Weights of a small mixture-of-experts language model, trained from scratch on English Wikipedia: a softmax router.
Below are experts of layer 6 (counted from 0) of a mixture-of-experts language model. Rows are named router (the router's row for the expert), gate (a neuron's input weights, with its number), up (a neuron's input weights, with its number) and show model dimensions 448-511. Each number is 200 + 20 x the weight over its row's rms, rounded and kept within 0 to 999.
After each expert's rows: "comes after" lists some tokens at least twice as common just before its tokens as in all text. This comes from a sample of Wikipedia text that the model never trained on. Tokens count by the router's weight.

# expert 31
router,158,173,224,212,246,194,160,200,210,195,191,212,196,204,199,181,232,195,193,171,200,180,193,208,189,185,218,194,196,220,175,194,194,197,164,194,227,182,191,195,210,193,212,212,223,182,204,206,199,200,194,186,199,218,201,200,163,193,180,206,235,206,196,176
gate0,172,184,179,217,226,204,209,229,230,224,177,228,204,168,196,205,196,188,199,204,204,197,226,213,181,207,200,193,209,192,220,138,230,241,195,180,182,226,219,165,225,194,213,194,203,161,195,154,231,221,231,198,210,175,189,217,188,207,152,146,199,196,204,205
up0,212,199,214,217,222,192,185,194,213,200,208,217,204,235,181,205,206,229,169,246,172,189,195,172,216,194,204,187,215,203,178,232,160,190,206,198,218,199,203,198,170,199,199,199,204,198,222,177,192,200,233,226,189,195,205,189,183,203,239,216,194,226,197,219
gate1,206,224,206,210,175,190,215,238,212,217,223,210,194,226,165,199,206,207,196,191,194,238,203,227,198,202,177,169,199,219,219,177,218,230,220,211,211,203,200,190,230,227,184,171,204,205,146,195,206,208,196,212,209,179,197,218,181,223,216,200,172,213,214,262
up1,217,210,160,246,154,204,221,191,156,177,162,220,227,207,150,171,195,203,205,193,177,193,219,187,209,212,231,199,213,195,186,196,176,193,172,221,189,216,209,206,184,207,239,201,167,217,202,214,177,185,164,158,198,179,197,207,194,204,194,211,189,200,213,216
gate2,220,208,184,195,211,181,211,194,212,184,204,176,182,223,200,200,217,182,200,206,220,232,174,213,148,188,203,196,223,176,208,149,212,218,220,167,189,203,176,201,218,197,230,156,193,187,178,165,221,187,210,195,214,192,189,191,216,205,223,205,187,215,189,212
up2,154,196,172,178,180,230,198,206,206,183,233,196,206,178,199,230,167,206,213,178,189,179,200,216,236,215,169,203,215,214,192,182,165,179,178,177,233,203,230,214,187,217,147,213,186,201,221,225,151,183,223,192,208,263,185,207,204,224,186,210,205,207,234,195
comes after: " |", ",", "1", ")", "5", "%"

# expert 20
router,233,197,232,195,210,229,209,206,206,186,195,233,195,235,231,191,199,201,197,172,169,214,171,167,221,179,241,220,168,197,224,211,218,210,188,194,178,149,207,212,231,197,172,216,149,191,190,207,252,177,222,207,221,219,160,161,182,204,144,204,202,181,172,176
gate0,193,159,180,198,225,206,196,205,211,188,195,225,199,251,205,202,219,172,221,195,224,197,244,199,193,174,191,178,217,202,245,204,203,210,204,166,194,186,211,213,186,201,186,187,204,216,167,185,206,204,199,233,184,210,228,203,222,218,212,165,192,226,205,216
up0,189,185,186,207,190,223,172,158,166,199,223,189,176,200,206,189,215,178,222,207,187,226,183,214,235,203,200,185,178,227,173,195,218,213,205,185,205,233,176,171,195,185,189,203,202,205,201,217,197,205,155,192,181,195,209,193,194,181,199,215,230,179,207,192
gate1,226,205,177,224,194,200,181,206,218,190,208,217,201,209,193,210,205,191,152,172,201,221,181,218,209,222,220,190,170,229,189,179,207,220,168,173,179,191,235,171,186,189,191,205,184,183,171,199,167,216,199,225,208,201,216,216,203,219,197,192,211,229,208,184
up1,204,200,181,183,173,187,210,182,168,220,171,188,203,251,226,221,240,192,224,213,227,212,208,212,187,172,220,144,222,190,197,208,180,176,184,210,192,209,258,178,186,203,214,195,178,198,203,187,230,210,191,222,200,215,201,199,192,175,214,218,182,175,218,152
gate2,192,230,179,178,179,222,217,204,228,180,214,173,215,220,198,181,194,215,221,190,203,205,196,213,162,171,158,195,214,161,185,214,189,188,191,180,214,225,226,237,190,212,176,188,199,203,204,173,210,195,199,183,206,212,212,194,199,170,183,165,236,191,213,209
up2,218,186,205,224,244,191,190,198,180,220,196,249,196,177,201,229,209,210,188,222,207,206,199,194,213,236,218,183,205,225,215,177,201,237,220,200,208,183,199,150,190,176,229,210,200,209,197,202,184,224,187,224,186,196,196,225,210,234,231,219,169,209,189,191
comes after: " |", " ", " P", ";", "0", "P"

# expert 10
router,174,198,214,222,180,184,217,229,204,182,193,230,225,218,166,193,200,181,200,172,247,201,194,207,220,211,201,192,205,206,177,199,202,215,222,203,201,183,189,159,210,196,195,196,201,181,189,217,203,157,218,187,178,208,166,198,195,181,209,195,215,216,208,178
gate0,184,215,220,189,210,204,217,225,198,186,226,204,190,179,186,175,206,199,202,215,188,219,174,180,222,196,244,221,224,207,198,177,208,201,207,208,208,195,204,239,183,223,208,213,217,222,181,192,212,175,202,244,181,145,192,230,173,203,177,165,221,228,193,216
up0,198,194,192,204,195,240,169,192,191,138,190,207,204,161,169,188,207,192,233,186,193,158,184,208,192,196,225,197,185,202,185,182,209,232,172,211,207,207,176,223,214,213,212,224,162,235,179,210,218,145,223,191,206,192,182,203,227,165,189,196,205,203,176,226
gate1,205,230,177,174,205,214,183,220,199,230,204,174,231,188,167,225,212,181,209,187,243,196,199,202,226,194,205,202,210,256,183,210,209,196,184,204,240,207,229,189,211,190,246,222,220,185,235,203,203,212,208,197,186,209,189,229,164,193,181,167,182,159,195,183
up1,215,212,214,198,212,156,198,226,218,217,213,189,229,237,180,230,199,164,194,225,224,231,203,204,221,179,226,172,201,238,188,175,183,183,196,181,233,203,207,178,199,188,249,215,202,169,220,213,209,219,228,188,224,192,226,240,175,202,225,200,214,175,190,201
gate2,194,192,223,220,202,210,207,178,196,160,209,203,204,222,205,186,206,200,223,160,218,166,211,194,209,181,205,173,192,214,217,176,219,181,176,221,242,190,162,213,201,209,193,179,209,196,198,191,210,188,169,185,204,188,194,229,197,239,174,177,187,198,206,217
up2,191,191,219,214,184,169,241,183,187,210,195,183,212,235,184,191,210,210,194,181,181,163,219,206,177,192,197,189,190,213,206,196,195,217,180,227,252,169,205,223,218,201,217,183,198,190,181,183,213,225,193,205,196,208,225,200,165,202,168,183,204,176,216,195
comes after: " ", "0", "1", "9", "2", "5"

# expert 37
router,187,168,201,194,221,199,184,198,169,217,211,222,218,210,210,220,191,193,188,206,234,198,245,175,203,193,211,197,202,196,190,203,196,223,169,222,172,221,184,178,167,209,187,159,154,196,202,213,208,193,189,209,184,225,212,189,198,222,209,155,208,211,166,195
gate0,201,228,176,194,210,145,215,223,185,222,173,223,176,191,196,213,176,206,168,212,223,212,222,203,234,192,193,178,205,181,190,182,197,215,180,209,184,225,199,171,189,215,239,176,177,192,244,195,173,209,204,187,166,206,202,204,183,192,194,181,173,188,215,209
up0,192,188,204,206,211,185,191,191,199,191,208,196,168,205,210,174,187,189,193,209,199,226,217,215,192,188,210,195,202,199,199,230,191,200,204,209,211,167,208,193,216,210,209,191,190,217,214,198,204,176,191,259,197,156,205,208,202,165,214,242,188,182,220,221
gate1,197,226,217,176,192,217,181,236,189,182,178,208,218,187,166,207,203,204,231,187,174,186,201,193,218,200,197,166,207,214,176,180,213,200,227,215,204,200,162,213,173,172,214,210,193,208,178,210,173,218,210,195,193,218,217,167,194,208,237,219,230,168,190,213
up1,193,219,202,164,209,192,190,224,191,212,186,222,209,167,179,172,162,185,237,227,216,167,211,181,205,199,205,192,220,227,185,192,197,160,191,195,206,192,164,225,176,191,251,219,191,205,204,210,169,189,220,201,198,188,198,186,152,229,200,210,220,210,205,199
gate2,176,202,214,191,232,196,162,178,194,182,228,192,234,199,180,189,206,206,200,156,219,196,163,201,208,191,229,183,208,254,181,165,199,197,186,215,199,197,200,195,176,213,207,184,228,210,199,222,222,192,208,187,196,198,219,206,201,162,212,185,187,202,204,221
up2,200,220,220,217,173,194,172,177,224,200,187,171,196,211,203,199,195,227,181,164,224,226,181,202,173,230,186,189,190,224,197,175,204,217,172,208,170,226,208,203,197,200,208,215,177,202,231,176,171,178,212,212,226,194,196,190,221,183,211,178,186,184,189,208
comes after: " the", " a", " m", " The", " c", " and"

# expert 54
router,177,209,205,243,182,214,157,151,204,224,236,196,205,185,207,226,191,177,192,204,222,225,199,204,178,192,214,180,213,162,208,205,192,213,176,209,210,192,189,227,189,186,162,210,200,196,218,208,198,201,184,207,171,193,180,189,199,216,178,203,191,193,196,225
gate0,174,218,224,223,203,222,181,182,174,178,155,183,170,179,188,180,221,193,234,195,233,167,177,174,187,176,206,158,215,205,186,192,195,205,208,197,180,181,252,244,199,195,172,188,171,198,199,224,188,198,173,210,183,193,210,242,212,220,223,215,208,234,206,169
up0,229,190,232,231,182,197,205,181,204,202,203,213,189,196,175,223,216,177,180,174,183,199,157,185,163,185,220,217,234,220,194,239,245,187,190,219,186,194,215,181,207,186,218,234,191,185,207,200,198,213,219,194,235,195,176,171,171,242,237,211,186,161,207,138
gate1,200,207,185,199,189,176,199,186,218,169,202,225,243,213,227,194,181,182,211,152,218,208,200,168,222,198,179,188,206,201,202,217,207,214,199,207,185,202,194,224,214,187,214,187,207,197,209,176,211,198,191,192,231,196,216,254,202,190,206,187,187,193,203,207
up1,190,211,167,211,171,168,223,190,194,170,231,201,223,192,212,191,151,204,196,186,214,185,203,188,209,207,219,159,207,215,180,193,203,212,172,225,183,227,187,197,194,216,173,203,203,214,221,177,201,195,207,162,246,190,191,214,205,196,170,182,175,199,224,175
gate2,184,181,181,188,206,194,184,209,196,216,179,192,206,206,199,210,191,183,214,206,196,231,280,227,191,181,200,206,215,225,225,185,199,221,219,181,243,206,228,182,181,193,172,195,203,179,168,181,204,219,234,212,192,233,197,188,211,177,188,221,238,206,175,202
up2,183,196,210,199,198,190,201,196,179,255,198,179,200,194,231,200,207,200,206,220,156,204,242,188,160,171,221,204,216,194,218,195,196,219,223,194,227,206,229,191,190,194,187,200,211,177,203,178,206,228,186,203,211,219,189,185,204,202,212,191,221,204,188,183
comes after: " T", " t", " D", "T", " d", "D"

# expert 40
router,187,202,201,187,196,197,222,186,175,199,190,222,219,180,222,216,212,168,210,161,215,189,196,190,203,194,188,203,180,160,171,218,209,195,216,194,211,178,230,220,181,193,190,195,215,198,196,223,174,187,198,193,208,199,181,168,207,213,234,223,189,193,187,178
gate0,215,172,187,213,200,203,211,214,194,201,203,206,164,197,203,225,195,189,171,224,191,235,200,234,214,202,174,176,209,222,205,193,202,212,224,198,198,228,187,186,234,206,191,259,203,200,201,189,205,172,222,191,213,198,189,220,214,217,198,192,197,193,185,166
up0,183,225,214,183,199,208,188,199,212,215,189,198,231,208,209,191,190,236,256,170,224,171,223,201,188,185,212,215,202,160,227,201,226,186,188,207,220,185,227,225,187,190,194,157,213,200,198,197,202,235,192,211,158,202,224,163,186,185,172,206,209,197,203,233
gate1,207,189,220,205,208,206,202,187,209,183,202,239,211,184,200,238,234,195,206,208,201,212,232,163,233,159,188,197,198,143,187,162,167,163,198,182,202,227,215,199,200,172,201,191,219,166,192,206,192,210,221,183,195,221,191,208,194,180,190,207,177,230,188,219
up1,193,217,173,166,194,169,174,195,174,224,217,203,145,210,158,211,181,202,214,209,213,225,240,238,201,201,175,237,209,208,198,203,209,204,161,191,244,183,189,228,138,206,219,238,172,198,173,206,213,225,178,234,174,197,196,202,206,200,185,219,207,217,216,196
gate2,165,228,225,185,221,229,180,199,190,193,192,197,220,198,210,212,254,191,159,197,211,205,183,215,183,230,209,175,218,172,177,189,233,210,201,214,207,226,233,188,221,187,183,202,248,237,195,195,204,217,183,210,228,168,193,165,216,197,255,177,215,176,194,181
up2,188,212,216,208,216,218,188,202,173,204,205,194,177,239,204,200,260,176,194,201,204,208,177,198,181,230,210,169,199,188,200,190,243,203,193,198,205,174,217,220,190,214,187,224,235,242,198,210,199,209,178,216,213,201,215,164,221,208,247,202,188,184,194,197
comes after: "0", "1", "9", "8", "5", "2"

# expert 33
router,209,206,188,202,245,258,208,223,181,207,172,209,169,217,223,187,235,197,199,213,188,185,182,209,204,185,206,212,205,239,246,202,178,176,215,184,236,193,201,226,246,185,208,222,206,238,211,201,182,240,232,193,217,174,191,170,180,160,160,207,215,165,202,196
gate0,169,196,193,228,222,191,221,228,203,199,220,189,159,196,203,159,215,204,189,177,177,242,207,231,210,203,167,185,217,211,225,197,205,223,209,182,209,212,211,183,171,190,210,257,203,221,199,222,202,177,217,186,181,202,212,210,227,228,179,201,196,221,212,206
up0,220,157,192,193,189,181,192,186,204,232,214,197,213,244,195,217,211,180,220,194,232,190,172,209,215,192,218,174,175,198,152,207,205,180,197,195,196,150,177,178,195,218,175,156,202,174,185,166,208,223,202,208,207,216,195,199,167,147,214,211,213,199,181,196
gate1,186,205,188,222,218,247,179,198,190,192,211,210,241,192,208,195,204,173,224,247,197,202,191,164,206,202,184,259,217,217,181,187,213,175,195,218,175,205,195,193,191,179,234,222,225,200,201,187,220,219,180,170,198,217,184,186,221,176,175,240,228,215,196,189
up1,201,197,209,215,202,226,242,176,179,176,201,224,213,150,218,196,212,232,202,180,198,180,155,213,216,212,208,205,220,230,175,214,234,190,166,197,183,173,148,227,229,187,188,221,186,222,213,178,245,187,190,206,200,205,207,209,218,179,196,189,183,211,225,206
gate2,180,180,201,222,186,235,182,232,208,206,217,192,191,192,214,211,166,174,186,194,201,242,214,214,192,171,231,183,210,205,212,178,191,188,209,200,192,198,207,166,187,189,225,210,187,221,203,210,221,211,202,212,165,205,198,198,190,174,205,188,202,217,176,242
up2,209,219,187,204,209,199,231,194,193,205,158,174,213,204,159,198,232,216,237,207,198,212,197,213,198,217,196,200,215,220,181,210,229,222,183,199,217,215,192,231,222,248,198,195,229,186,215,200,219,190,222,187,227,175,202,230,199,192,204,184,194,197,213,157
comes after: "\n", ")", "\"", "R", " U", "E"

# expert 21
router,212,221,213,192,212,215,183,218,193,236,167,175,198,185,240,203,205,221,194,208,181,210,179,224,220,207,205,225,203,222,188,207,194,173,207,216,208,195,174,219,212,231,185,189,225,209,199,202,157,211,202,210,191,185,165,213,200,208,194,196,158,178,188,213
gate0,212,195,216,203,196,191,195,168,198,175,226,186,184,193,191,216,182,187,182,188,208,194,205,169,217,204,212,202,199,194,193,209,215,186,198,194,186,209,205,191,164,207,225,206,189,198,204,203,182,197,195,197,201,169,196,195,171,198,184,199,133,176,203,194
up0,217,230,184,254,222,201,189,253,178,205,214,210,201,200,212,207,192,185,180,223,216,234,177,188,169,176,198,212,179,217,210,212,203,224,193,211,213,191,198,209,226,176,196,185,200,178,182,171,191,203,199,158,209,216,191,180,234,193,213,226,197,172,202,197
gate1,185,206,180,191,219,240,220,197,175,195,182,184,215,164,208,209,216,182,192,224,232,225,234,203,203,185,203,206,228,235,181,225,191,177,188,220,226,202,199,189,199,200,207,199,202,206,167,158,204,199,168,190,196,215,205,186,177,200,203,209,165,194,197,185
up1,216,177,206,214,201,175,238,208,207,172,184,217,179,181,204,213,179,204,165,191,233,207,182,171,150,208,200,203,203,179,215,213,169,194,200,179,186,200,196,174,173,176,184,230,197,205,237,182,210,190,180,226,194,192,206,197,192,202,194,215,205,227,210,183
gate2,189,211,208,243,167,210,216,231,241,207,200,162,222,197,218,217,251,241,196,230,216,209,211,218,200,196,209,212,208,201,205,183,180,214,189,197,219,240,213,223,216,192,187,237,169,196,207,198,175,186,235,185,218,223,185,206,215,211,207,173,173,187,200,209
up2,175,182,197,203,183,214,181,166,190,236,188,215,204,213,160,197,180,190,217,231,236,196,231,201,204,165,198,183,229,190,217,208,194,176,179,209,173,166,199,165,183,197,172,196,209,204,191,166,164,189,191,180,210,193,186,196,226,194,210,213,233,191,198,235
comes after: "\n", ")", " in", "3", "5", "4"

# expert 6
router,184,190,233,178,236,203,225,220,176,201,202,201,219,202,209,211,214,206,190,200,138,196,222,192,208,214,181,229,170,190,185,189,185,186,214,199,172,180,193,214,203,217,166,189,199,203,194,210,192,215,205,205,178,205,204,191,180,209,169,185,193,183,167,215
gate0,224,230,223,203,190,180,197,259,215,213,193,220,222,210,210,193,231,205,190,205,192,193,217,210,219,186,211,209,221,152,229,167,191,225,220,216,232,198,205,220,202,181,189,159,205,170,198,178,179,185,241,192,208,213,232,228,189,212,200,202,195,194,185,180
up0,181,172,177,203,187,214,225,141,199,169,187,177,181,185,189,204,191,199,235,217,232,211,184,220,161,210,174,197,186,233,167,209,202,180,187,165,197,197,188,182,182,210,236,217,208,220,231,212,206,219,196,204,190,198,186,184,203,175,200,224,188,222,217,201
gate1,180,220,218,222,219,217,193,240,193,199,229,217,207,214,203,192,197,160,210,224,198,203,224,187,193,207,191,161,183,179,231,230,212,213,167,210,216,183,213,197,205,224,174,201,229,215,185,178,202,205,197,218,187,227,208,167,244,187,225,148,182,180,189,182
up1,226,226,199,212,219,206,212,218,221,179,166,197,186,202,175,232,219,200,199,212,194,203,205,190,182,205,154,214,186,192,204,191,227,204,210,223,163,166,174,215,171,195,215,199,205,239,170,187,183,203,156,212,193,229,186,171,196,216,226,210,201,205,196,189
gate2,184,188,206,187,205,206,247,195,183,196,200,175,210,204,199,196,229,197,196,181,206,164,223,196,176,192,181,178,192,225,163,171,189,192,203,188,152,191,206,200,252,179,189,188,181,205,205,185,176,217,204,187,204,168,197,197,189,202,220,222,202,187,226,212
up2,236,198,188,195,197,201,163,200,187,182,220,206,210,197,184,233,202,212,203,236,213,220,150,179,202,179,209,201,205,184,221,218,202,213,190,190,223,222,188,245,211,212,210,190,207,190,209,234,209,191,173,263,220,216,177,218,191,171,220,181,153,217,215,184
comes after: " ", "–", "2", "6", " N", "0"

# expert 53
router,224,228,187,222,232,183,210,199,180,201,210,210,203,201,186,228,213,158,231,198,205,238,203,185,207,185,197,216,213,217,187,212,208,174,175,194,222,183,184,168,213,228,171,188,214,178,215,207,197,210,224,213,176,202,189,229,216,192,204,223,210,214,206,228
gate0,210,181,186,223,186,212,230,172,171,193,205,239,227,214,211,177,204,220,162,207,231,208,233,219,222,207,214,222,195,239,184,226,225,246,201,197,224,221,218,199,193,190,227,220,222,236,207,178,220,134,196,198,226,218,193,191,237,211,228,191,179,168,229,204
up0,204,201,186,187,200,188,202,181,175,199,204,215,211,182,245,179,193,224,204,196,179,200,191,179,231,214,184,189,235,204,189,236,219,189,192,194,222,149,185,197,177,202,234,204,220,202,176,209,202,189,196,192,194,208,223,171,206,183,165,210,232,187,218,213
gate1,176,205,203,198,210,207,204,202,214,212,171,177,203,197,215,194,197,181,194,250,196,220,213,208,234,193,176,216,194,196,200,189,216,214,170,211,189,185,289,190,210,166,192,211,229,226,179,189,205,214,199,207,172,218,201,215,195,205,210,210,254,166,195,233
up1,208,191,183,212,168,215,191,245,191,165,246,194,202,212,180,221,212,218,190,196,206,182,201,183,156,218,212,200,172,221,182,207,196,209,221,208,183,184,153,176,201,201,186,194,157,162,184,241,199,204,207,173,198,196,199,214,156,187,203,198,156,198,181,198
gate2,173,190,231,212,174,189,178,233,176,235,193,236,233,196,204,205,201,200,201,191,189,198,217,210,203,197,203,191,197,179,209,231,208,217,189,246,184,210,193,196,195,223,200,195,217,210,170,228,219,201,180,219,190,219,219,220,196,188,172,198,204,205,181,173
up2,196,203,216,223,191,188,248,231,183,217,192,263,207,189,210,217,217,165,199,196,221,193,216,184,164,174,214,179,185,209,219,207,204,228,200,213,213,200,204,183,191,255,197,203,185,211,197,223,214,219,199,185,201,216,205,223,208,175,175,200,200,184,194,160
comes after: " of", " was", " is", " in", " as", ","

# expert 16
router,178,164,190,236,164,196,207,161,181,171,253,182,209,190,213,218,223,183,194,197,225,206,225,213,201,192,184,175,182,196,175,194,190,246,197,174,169,222,191,175,180,195,203,136,190,197,215,212,221,181,172,193,194,172,244,203,184,217,181,221,233,208,206,211
gate0,212,195,197,228,178,217,175,193,205,206,227,218,231,188,194,186,204,193,210,160,187,208,207,234,224,177,184,221,216,180,217,180,190,177,200,164,185,187,197,214,223,234,208,194,197,209,211,183,153,227,217,182,181,185,212,184,186,204,232,164,196,235,203,219
up0,215,187,203,202,143,199,185,215,219,198,211,179,177,182,197,202,173,210,204,193,181,180,161,224,174,206,226,213,189,214,164,214,183,200,210,216,216,183,182,222,207,228,199,238,186,197,167,202,174,211,161,184,168,224,209,183,223,200,185,214,194,195,175,212
gate1,182,214,186,218,208,205,184,227,214,207,226,192,195,199,217,182,205,227,170,207,205,241,201,172,207,218,190,177,203,206,192,189,216,189,199,207,194,211,216,191,198,205,194,206,158,192,227,178,206,203,248,212,234,211,205,227,219,196,197,204,214,204,226,209
up1,249,211,217,178,213,196,203,245,170,173,234,208,206,201,209,187,205,226,196,193,226,170,204,196,201,184,198,204,188,213,229,210,190,196,180,230,170,230,175,201,241,207,175,208,182,244,226,201,191,192,197,204,213,176,172,181,186,185,192,154,166,212,199,156
gate2,207,201,189,211,207,206,186,242,197,180,185,195,177,243,173,206,212,185,178,190,187,190,189,192,220,195,213,202,181,186,210,170,209,252,201,169,241,184,211,217,192,201,221,186,170,191,220,218,182,219,199,215,207,177,241,234,182,193,200,166,178,199,214,198
up2,239,191,168,231,199,177,190,208,222,212,193,225,205,168,182,227,233,194,200,198,226,191,195,215,185,197,194,171,202,207,186,201,213,200,171,192,208,226,164,236,213,173,202,207,174,214,165,229,178,197,179,216,186,203,249,199,235,193,194,203,183,196,170,216
comes after: " the", " a", " and", " c", " \"", "s"

# expert 4
router,233,197,189,201,202,238,201,247,186,225,193,204,206,203,208,193,203,196,167,203,196,217,199,229,236,155,233,200,202,214,189,216,185,188,194,216,206,204,212,212,232,187,180,229,216,201,211,226,172,190,206,214,191,227,161,177,204,172,189,203,181,170,216,203
gate0,198,181,215,177,200,197,193,228,207,195,214,188,171,150,205,230,212,176,172,192,222,207,206,193,207,184,219,204,214,208,179,188,189,200,187,194,220,180,207,217,193,179,227,220,190,154,218,211,186,212,203,177,173,207,198,191,218,188,193,187,177,218,207,213
up0,224,223,215,232,184,193,224,206,203,187,207,219,226,178,178,170,179,203,216,168,197,211,201,224,202,207,227,185,217,218,238,234,179,195,224,201,198,167,214,188,216,203,216,183,234,209,185,200,213,218,193,224,190,207,180,208,208,257,216,225,229,188,176,189
gate1,193,212,206,233,200,232,179,264,190,213,196,226,183,190,228,195,182,231,199,221,201,177,174,209,209,230,182,175,248,197,191,211,205,210,199,200,207,214,196,210,161,190,214,192,190,214,213,194,168,217,207,229,200,190,202,198,211,179,161,172,173,178,197,179
up1,174,211,220,229,173,192,182,243,227,166,197,248,151,181,199,180,187,190,213,224,207,180,209,228,225,211,204,215,200,195,194,189,192,206,212,200,189,215,184,205,186,196,199,219,210,235,208,177,164,194,209,233,194,188,192,199,207,198,171,189,196,220,193,234
gate2,213,193,153,232,207,195,217,175,172,242,198,192,200,184,219,201,181,219,193,201,257,196,162,212,204,164,223,166,170,198,186,180,200,193,208,188,230,171,225,200,200,211,208,208,173,227,185,170,184,217,205,203,225,206,143,182,200,181,183,194,190,209,215,188
up2,198,180,166,238,194,201,207,220,188,227,201,212,243,177,189,206,205,202,220,221,230,194,203,229,205,217,264,200,240,195,205,190,220,208,201,192,185,212,221,193,209,183,179,181,170,198,222,205,192,208,179,207,224,163,168,190,170,211,215,181,181,191,204,218
comes after: " |", " M", " K", " G", " A", " L"

# expert 56
router,229,234,227,198,228,201,217,217,187,209,169,202,166,188,261,211,231,215,211,215,194,205,162,218,187,206,194,182,188,214,237,208,225,187,214,188,217,158,188,212,217,232,198,219,196,204,211,218,205,170,210,216,223,225,208,164,166,229,163,232,218,183,168,182
gate0,198,203,162,191,188,177,198,198,186,188,211,224,217,182,196,174,230,194,184,212,169,216,192,165,183,184,204,178,201,212,197,168,221,193,200,154,203,213,214,247,199,194,277,169,173,182,205,183,199,151,230,237,197,175,209,172,226,206,198,197,231,208,178,194
up0,217,220,169,148,179,218,217,210,221,217,202,200,173,226,192,232,198,213,225,204,213,193,179,195,210,202,229,195,184,241,202,233,224,234,193,176,204,220,188,206,185,167,225,222,183,192,213,266,206,197,242,204,207,199,214,227,197,192,226,193,218,200,206,208
gate1,174,212,244,194,203,195,180,199,222,217,191,187,192,213,193,181,215,167,239,187,221,191,194,213,183,194,212,212,208,173,204,237,224,209,252,204,192,216,212,171,223,194,188,195,175,204,159,187,174,207,187,201,184,165,183,216,210,225,229,204,202,199,231,204
up1,196,199,206,201,227,215,182,203,205,225,191,203,215,206,188,182,205,201,211,204,211,185,208,213,204,202,228,232,220,198,176,228,202,184,221,200,221,177,237,201,185,159,209,188,192,174,174,198,154,187,176,188,204,179,222,177,187,207,225,206,178,194,200,174
gate2,220,198,186,176,194,181,234,219,204,191,179,173,195,181,208,201,206,165,206,208,167,153,197,223,165,194,162,187,187,189,203,174,221,234,185,186,209,174,206,206,180,194,214,195,178,180,241,168,212,220,200,185,215,192,214,172,166,144,238,208,214,177,213,196
up2,222,166,174,175,195,152,205,239,208,197,202,199,213,185,190,180,209,190,220,161,189,160,194,192,203,228,183,225,186,180,188,174,207,220,191,193,201,212,199,224,181,212,195,216,181,200,242,163,213,217,198,207,215,192,212,181,179,159,237,198,204,184,219,208
comes after: ")", "0", "3", "4", "%", "5"

# expert 38
router,231,204,209,208,224,183,203,210,176,185,197,171,178,204,206,185,181,194,216,188,182,184,222,238,225,221,192,199,241,248,200,192,172,183,174,169,215,194,192,188,213,228,217,190,177,218,226,222,173,189,225,216,201,218,217,196,179,205,152,218,229,218,194,214
gate0,178,163,209,203,232,207,224,234,233,226,183,218,183,183,195,199,166,216,230,185,191,195,184,194,178,188,180,190,187,176,207,190,236,196,214,176,201,176,194,195,157,213,209,187,182,230,207,240,167,199,235,186,217,195,189,165,234,195,183,221,209,194,177,219
up0,202,209,214,233,206,211,209,209,162,229,205,171,197,207,151,194,158,194,175,205,211,199,202,196,218,190,194,223,203,207,176,177,218,186,181,183,187,192,201,221,193,200,224,176,205,221,201,175,167,199,184,202,242,176,200,207,208,186,184,198,193,200,204,202
gate1,203,213,195,177,188,200,201,206,217,218,201,163,205,214,192,226,229,216,196,194,206,203,198,205,193,185,192,219,207,205,231,210,237,183,199,166,191,228,247,201,219,166,212,164,180,219,206,170,200,190,176,167,243,196,221,207,198,208,203,243,199,199,207,214
up1,204,205,184,172,218,222,210,210,211,211,213,176,208,182,200,240,196,196,203,194,216,198,154,214,195,207,188,221,209,181,220,177,205,155,170,173,218,206,215,211,228,178,216,186,193,205,181,216,197,192,174,189,238,212,212,209,204,199,195,245,178,198,202,190
gate2,212,169,180,193,215,219,238,200,197,148,203,167,211,216,204,183,196,192,220,221,224,176,211,226,218,218,163,210,214,204,205,205,165,196,182,205,194,220,197,188,178,199,220,167,206,185,171,228,164,176,207,211,180,201,213,214,150,158,173,213,153,242,200,218
up2,196,179,197,194,189,214,231,196,198,175,193,191,186,208,221,211,198,162,224,180,183,187,211,209,180,186,185,227,210,196,181,159,174,188,173,193,184,205,221,205,178,190,226,198,192,207,162,209,146,190,198,226,166,198,213,207,180,159,165,205,182,232,199,204
comes after: "\n", ")", "3", "5", "6", "4"